Below are experts of layer 2 (counted from 0) of a mixture-of-experts language model. Rows are named router (the router's row for the expert), gate (a neuron's input weights, with its number), up (a neuron's input weights, with its number) and show model dimensions 0-39. Each number is 500 + 40 x the weight over its row's rms, rounded and kept within 0 to 999. Numbers have three digits each.
After each expert's rows: "gets" lists some tokens that make up at least twice as much of what it gets as of all text. This comes from a sample of Wikipedia text that the model never trained on. Tokens count by the router's weight.

# expert 8
router:528525439474500464470457471501564496531471539463535495497535481521442404478551524481514571473505572512458544545533505509
gate4:528518518466530486555500533498528514513496487499496471477450547565458472454538539410496499476457516548535495469496480631
up4:488425461528463570527469499501491522476463450518543502507454449550461496498431433495533457543518506477470521490480556495
gate5:563450481535473563522484474528466500538481484524495415511539571544536508499480439577464554514449499532509435539401562483
up5:572430505518444564505494515541438481541512484522498405477533525506525506506551426579474536529459496515509417533405535520
gate6:533510467439532535486494499532452500402524554504477483498443489559432480514511459534497539509466574422477460570517522470
up6:512505469402567562457501493504486506413521551513485484509468512558430493500510488520506540553492567420520479589515544479
gate7:536473502396474505442519510499485461482434417522536583561406546480464473475504478495445521503495524473480425481484470479
up7:548474501430457511463511524511480466478442418528522597549415542497454460460493490495448521508526545495494445472478460468
gate8:462524477445510364497517536498534476464517480528548483545594502455479535487458444479452479487456504506498493539489520500
up8:447553432503505459444446507452445531485457477470492456551490525463511471482440522492433498418493511459457475570509526479
gets: " | ", "1", "2", " ", "3", "4"

# expert 14
router:445587527448494463503507505480533435543450571470458592479448486433499576475470517499477460544526457532502462545549461482
gate0:556534560514511465522531488563491441486574540488466456514484546477570520453526464492530505500492511511546402507517492498
up0:545471548559537513556468479558416533552513455474511507519542477495516501571452495511478513533498588515487495482424476484
gate1:547544504446498508514504507436475517550538515469493491493557416507520516448561523483475507434477486461473501505460563537
up1:454474490602492492461494474536548485423516515515505478496451537463483487546428496490524506566513504535530490465516476489
gate2:455523484436477464509499542525524544509505598473497412488481471534454497458452511507442522490471477517486478537493486472
up2:516487505490560518564487528530467492517572543489522430527488519501426521440462492484442533547546558531521513533489528517
gate3:497484468441486517498465474509496487479489458518491511468403534458544461474439529468557438500451476513545481562505469439
up3:476527522489484589499514487464447485519512542506547480519575521500527536582517486481452484436542543472487517466467475466
gate4:477599484504511508409503499535461488493493575576472560539538436468516546485474502428520534478545457447519537585520491531
up4:594414514509504422582504508525518452504495503469516413503422506489512496521552512577463494514429555545525495470491490486
gets: "\n\n", "==", "\n", "C", "S", "==="

# expert 4
router:443447571536490463481492483491491498440532520487541462517534505496520458514516482519577506570427559513468490408473492517
gate0:509467504501511477509544514566556517458476473543480514529518532467535525495568540504508462528485483474429546453478515413
up0:500458492496500480534498517540528519506479488503501543527499521477528525517538493513542441529491468478447572469450480438
gate1:522511526520516577497533466447514455455508466506432442516558565481560488504519551456481483463531532501453500462485471495
up1:527539471485470541456532487464492458471548511496499449497559524528549519520481501446487521455515470407398451475475514431
gate2:490452499508503425463495472511516540512496507548575408499449530462546532510510543476491451510459476551496525408472585510
up2:597555489502479506529532479509493531532506480504502519454532480532430540573558519441469503510571527486453549496512557497
gate3:442516464501529528563521481488534550465447436473472494523436554454491531517513442515447451477489519501530442475478524467
up3:542518529491477455420491497519480479524581557515531501486555406526461465462514529494530516558441469462453511491542517525
gate4:447514477494498524405526479503523501541463501547453479532543504562509516480515490549469489501430493508538511513554495485
up4:490468504491506539377542505536495489482509541553552546528532490531508471529524481574516544466535530450535501520499469524
gets: " the", " of", " of the", "'s", " a", " The"

# expert 20
router:545477466561525542503506565493590488467510522498504493495535555462588529490606482512502483481500571459520476510421540509
gate8:500492507460506532493471552447412498508524543473575539436529564474536501500597536487502513484516477467476502489516528446
up8:459527481426517517438461531497529482478533491501525524516543464460438549563564483540468528503501510446461528523504415451
gate9:496498488529523516528484565447533509572523551490535480504466527464549458516510459522474528438535505534518515585466513468
up9:522494513458482446501526493509451515453513436488462472469532517556529558488509549427515504560446541470495455450566506562
gate10:471479517565507520440538594478468502512503502546498470468469494459510536521529424528501454537576465544459525524506485492
up10:488539490476462468518469454498528520505487518493441482526515567528496475497477538447493564454494559456520485501518525485
gate11:504458525524520478468507590496506470451517496518435463468529575461524550462536457537475439476527502516537500456515519546
up11:536534474516545489509480476526480499525453537499470496542478489505418460516502489458528544504552459505453513488458511514
gate12:505487509500533478471515580492477482561490517486512567486583524479566492528597527395537402509459508480452452489507467537
up12:484455519540515540498513562472475483544513508445553567496549574481550473514602541447530407533483496509493412508508491525
gets: "b", "l", "p", "c", "n", "w"

# expert 9
router:518556474464477420523522481534506494461530543450517529460560450480500444532526489395477499525512397441499488504488541513
gate4:500552509495462514481470478543474515507533474433535464459429518516455452471487501429509538470449516496525479489555485513
up4:473568525543475466399517500540473435395459594518489570516463493432500476432495480454441522493553525500498550432561502481
gate5:511508502521471521511488496459435479548539535514470582512562511503483408514550423559482445472489467496409514529514515508
up5:452519466552461497545484472508440478493520501533500554487544504493517432552534461544504444484514442459435491513501474504
gate6:532548515455460423504459511524514529453439511505479500505524436409531435484515476503491600393428453498462409648470493513
up6:470471492601542526501533486468483488545593504454550497491478530591464557538466543462522408599507515518521548353533522487
gate7:478584559574542458456535502446535545487457467518427504542479471529520475486442485508460577457472488506510523513533483483
up7:451465506415470506558520522591492455464512540519435562485539582474524461513519542484472463422474534525533476498534482511
gate8:497504474514468518487545474549503483537574539531494490478548526468509486506531468546451461599478378488468536492471506529
up8:493565509463547472498486543484489497499500443448503499490451498544477520506445560455522525404511562530480461549565485529
gets: " (", "1", " in", " in ", " of", ","

# expert 3
router:465520463490451432568460485455511474546471484459456473490426488572532516548486469485494480511471508575550519491439512566
gate0:535520482486459494544509500502546509559485492549539445557507492498574482486444495457467416592463509493560491447528539522
up0:435594498489410445502533487480549523490448507502476482510480394505523550509437518458499536556470475489537481526525476493
gate1:468488490496551431483511528543529517553458503450514495544503550455465525495515506457498470434517564476528519534537496455
up1:462485511528467474510489441511503514505491451484484459519555523425454499540468484449439484551498589491486495416408520473
gate2:525469488502491505533467561426535575595426464460508471493527553509513528539475524502482524487536523516460488577418471499
up2:554517525515497471508476544377518537581434449460505465495529531563526511541465554518467538477570507543451476553465420467
gate3:526533511496510458515506525551531506463523497449558552522511519527593436512425549529483443475497499461553519503539490580
up3:503531520482486509531477482467510454500549489530501515561486538610514536498454508439443423476458439511499513503495486576
gate4:559481475496473477512480517450474558462500443503479479499441527576514526474518484451563478518501531498607464474508470477
up4:569441497514458413511493516447418532505457512467523484541510509559508451483528467478520464506506526538510405524489431460
gets: "a", "\n", ")", "ia", "us", "i"

# expert 17
router:512453502524534523577499517593470517504500445563464519404624471513527459446455453515480497504492532501514507498553450471
gate8:466467488545468492592478489509466517474538439468542542463499434489514431509478526524571586450526565505536489509484458485
up8:452509497567471534531485455547455500483597438512572534473486464534506488503483506512535469526495548518551512423461450502
gate9:538495532421489481485591550467482400458538481479439534522510553547530470483496532453530558480511444525452452511539497527
up9:571478502496536468505516483524508478452524531510494544461552499481519512429513484414496554520525501469425466487492491555
gate10:532491508505514451479530455542511453481544556498456518475468578486446442550534542439406466534494477507482464456439556544
up10:513491477466509448472535462551559479515578570488479496492502535493495482481551535456409416541493447531448503470446559528
gate11:535502480500470501473524516534519492454533448500468489485456487495469558486596543444391503475496438464494560553506489442
up11:491490523508527514546472520490444520566489502504542500484548467470489429534473427513548536513474585532528432487492489563
gate12:514480516434542451463534509466480533416516467457546497486472529444531484508522482524485529465530545541437478527465508544
up12:538481479481544534563487462505457545456494450500522526442424513434529463497481527534482555470563554580508505526458511555
gets: ".", ",", " and", ", and", " in", "\""

# expert 12
router:449485542469526507438495484503493498498420550532513422442411482424513453528524463469511506474569502540438512457532529506
gate8:494496530510434468524479492422432519479474524403463547553497549509458496502476543525475506506423513467477502522449521561
up8:468487506464470449464524473483459520475467528538519457508499542525463503531492498593438498538461550505486469445430441486
gate9:426502516526521510511517488537501472467474505592482424506555433519474537448450546545512431475495466493479464474538507523
up9:456508571581486556462501448481520531487475491534455429522541491472534524546481474426510561441506450500488519502537519502
gate10:486527537457490572504545527513499517579413473548469493404463470491505477491522475466451478496616502485529487567564539530
up10:488481482512489475470487491496534480474598495400480516608565504513542559545472564484548516515420526507466536455451463500
gate11:547519499487479491511541542463554466482502472595508454515527475512487459514485427448572530501467534546523510523472451435
up11:495501515470519501480523502523464460511519508414500550531490574498506499488504553509434442539444521475477548493521586559
gate12:466487517575501481473501554452556528604481545546521515508517416497473545525540492480555490490539461420480489588544419489
up12:517490510531511467510494582480547537531454481512504505528547433525515543480494539507534488521539435451481469553526476572
gets: "er", "is", " ", " a", "at", "us"

# expert 23
router:558503425464424500508490474476481527523485506523448479549416509527480528525469565510464522533482523469476471478536532433
gate4:530457476440507500490507512490427476518467465518481570554537529541473444564524509552508467494496471498459471504445547550
up4:526501490512515565526481530451527515497556527457523474482502529441510548517561536475482512487491445503462518524515436403
gate5:473527490509467443431534537572488509497451451529428431541512473520526484509473437488506475428561543509499484510576515432
up5:494540514534519498514525449414488492501614542493495597440557493488479548507498477526563528465479573503450503432525473530
gate6:447507521496485472529520500536548498550479480383499489426538507522520480428540491535524475529528505477487487517538460468
up6:553535543472560513480527505472444464484535501595507493464427488547555492481511555479494495480516416473499475524486470443
gate7:455494448495565431481494456515452503506542469455420494519537566554473554506544529452547549522537534546431488528457547433
up7:493501485483597538443527449460545467541466508469405504517539591479525494512459520505505521428420498576466427460557515490
gate8:527547543518496481517529528524540507461446458467561566472529440503506510478536485548472483547482547395459487469484500558
up8:518489527470486464576527539547507524480449458522568586449528454471513533509524488508483496510425512370422465497496482595
gets: ":", "\n\n", " ", "2", " =", "en"

# expert 19
router:420523499548515512547501504440403487467549476478532460498517498481508540489469541537525473532465511512566521458517546496
gate4:532535495439412449519528494531488444428429535459476418481496547482477547490503492491479548527559486487494477489474643542
up4:460450506491570536482487514407514563587512502534542566544523490515540508530502466522474494490477479539484598482509429472
gate5:445460527579513487503489485524481455533487418552535525510494501484525508446526522527538544541530476517485504444442512448
up5:519527485450482520489501493472532517474515565446496476476510492522500491537490476478488492450439454498512500596562453512
gate6:490540523451541427523474486472485552483535498383562523487470493474476484462535476539495527589487475481499565506508456521
up6:495567502482556475541467479496519492517477500409510543479496469514481522448470483512476509540513460479521464555486449545
gate7:476463559428479481499512537526542509511535502479537519506450487440457578516574482497510448559476521461469563504439503442
up7:553528460523497546470519459490475508497501496523485457474536466619475453472452507521446567460494439527498417468517572547
gate8:479450506515519520470477462459503535500489538407511528515446476458453475512487513508513415543519493534524498416521496513
up8:506448493503519527464496477409476521502492531439527529569431480479463477508485515554555427527516498539501496448539515507
gets: " was", ")", " is", " are", " were", " the"

# expert 1
router:551519484510503409528468550504488518513517523528561521492513517502557566518464495553485539508545460428414492494455522494
gate8:425496495500449492549458497543500530542544538463531525527476476446572510582498399440513508373533524518502438576499431549
up8:444458488531399529493480425486469500555496511528543498545465449471468518562507489500500604387493516498505461558526411514
gate9:529490484463533453450510526499532516519571464508541548537481438466604525530484502576510523555536507387486553501493537521
up9:562466492434519469451510498449522487551542497508515504517495487477570555553498488555462514542561451383470553498490546464
gate10:544527501539458472582545576459527535564469552515421494423504436482504562486457435506451484470450516486490473488510528477
up10:428484505475545561456457431522503451465541480471532481561438519564469430476537502525540545517519488518478467576496525529
gate11:481507474501527510488464625437481511511507481439466481494450569484514515542520524558507476512536494531559481546476460566
up11:489541460508531518487462545445492520581454466441506487498525571469526555524519459532459442514523450506501466546467496551
gate12:443531507456525506465513595500443568517521504536467500596498525520592535527421476512490494463516396509480506478516556550
up12:477525490505534509459485605549451523509507502532495477589488597552570531525419473481539423510490422488462464498502542526
gets: "a", "h", "g", "b", " | ", "ur"

# expert 7
router:581452543504556499466463434533556451446570518519499470480455559514490541441459526501561554546453486516541488482524524521
gate4:535544561472492515378533474524570372516539579581479532505507470537534497480496508528522528491468500472482526538565557470
up4:559533545498537457397502471501563410531542585487508501487499546542511521462476506494534518565446467508470517520515560541
gate5:502495536437473475429497493498540412560530530455494457568500492547485496467510564511540527515484515484551543508469578549
up5:485497542439494466435488492491533436573542530450500471577504513532467512479498577476557522507478513486565549505485565571
gate6:507516484524462534560528532535425516558545493484539479492480537587498424500476502457469509525483512594476408578504515504
up6:515543441536444501559503514433493508506583481485493458461505502562445473495472439461475488505463568515461352539505522543
gate7:485466484569431526509499471489497391416501442498544498486524479483482499497425472463518433499589534450563470466500478469
up7:490511520424540493548482522522504542547475545529444532523500483469549488497529456540483528479424413527470523543471501482
gate8:515540525469457512480532520516533507471481448520511455497501495500502594521512515436480555516487473488518492482479535461
up8:538505472535528503429490465497550456536486518544508442552486556539532541522463536454545593535466466561516517530482529504
gets: "\n", " |", "\n\n", "|", "-", "| "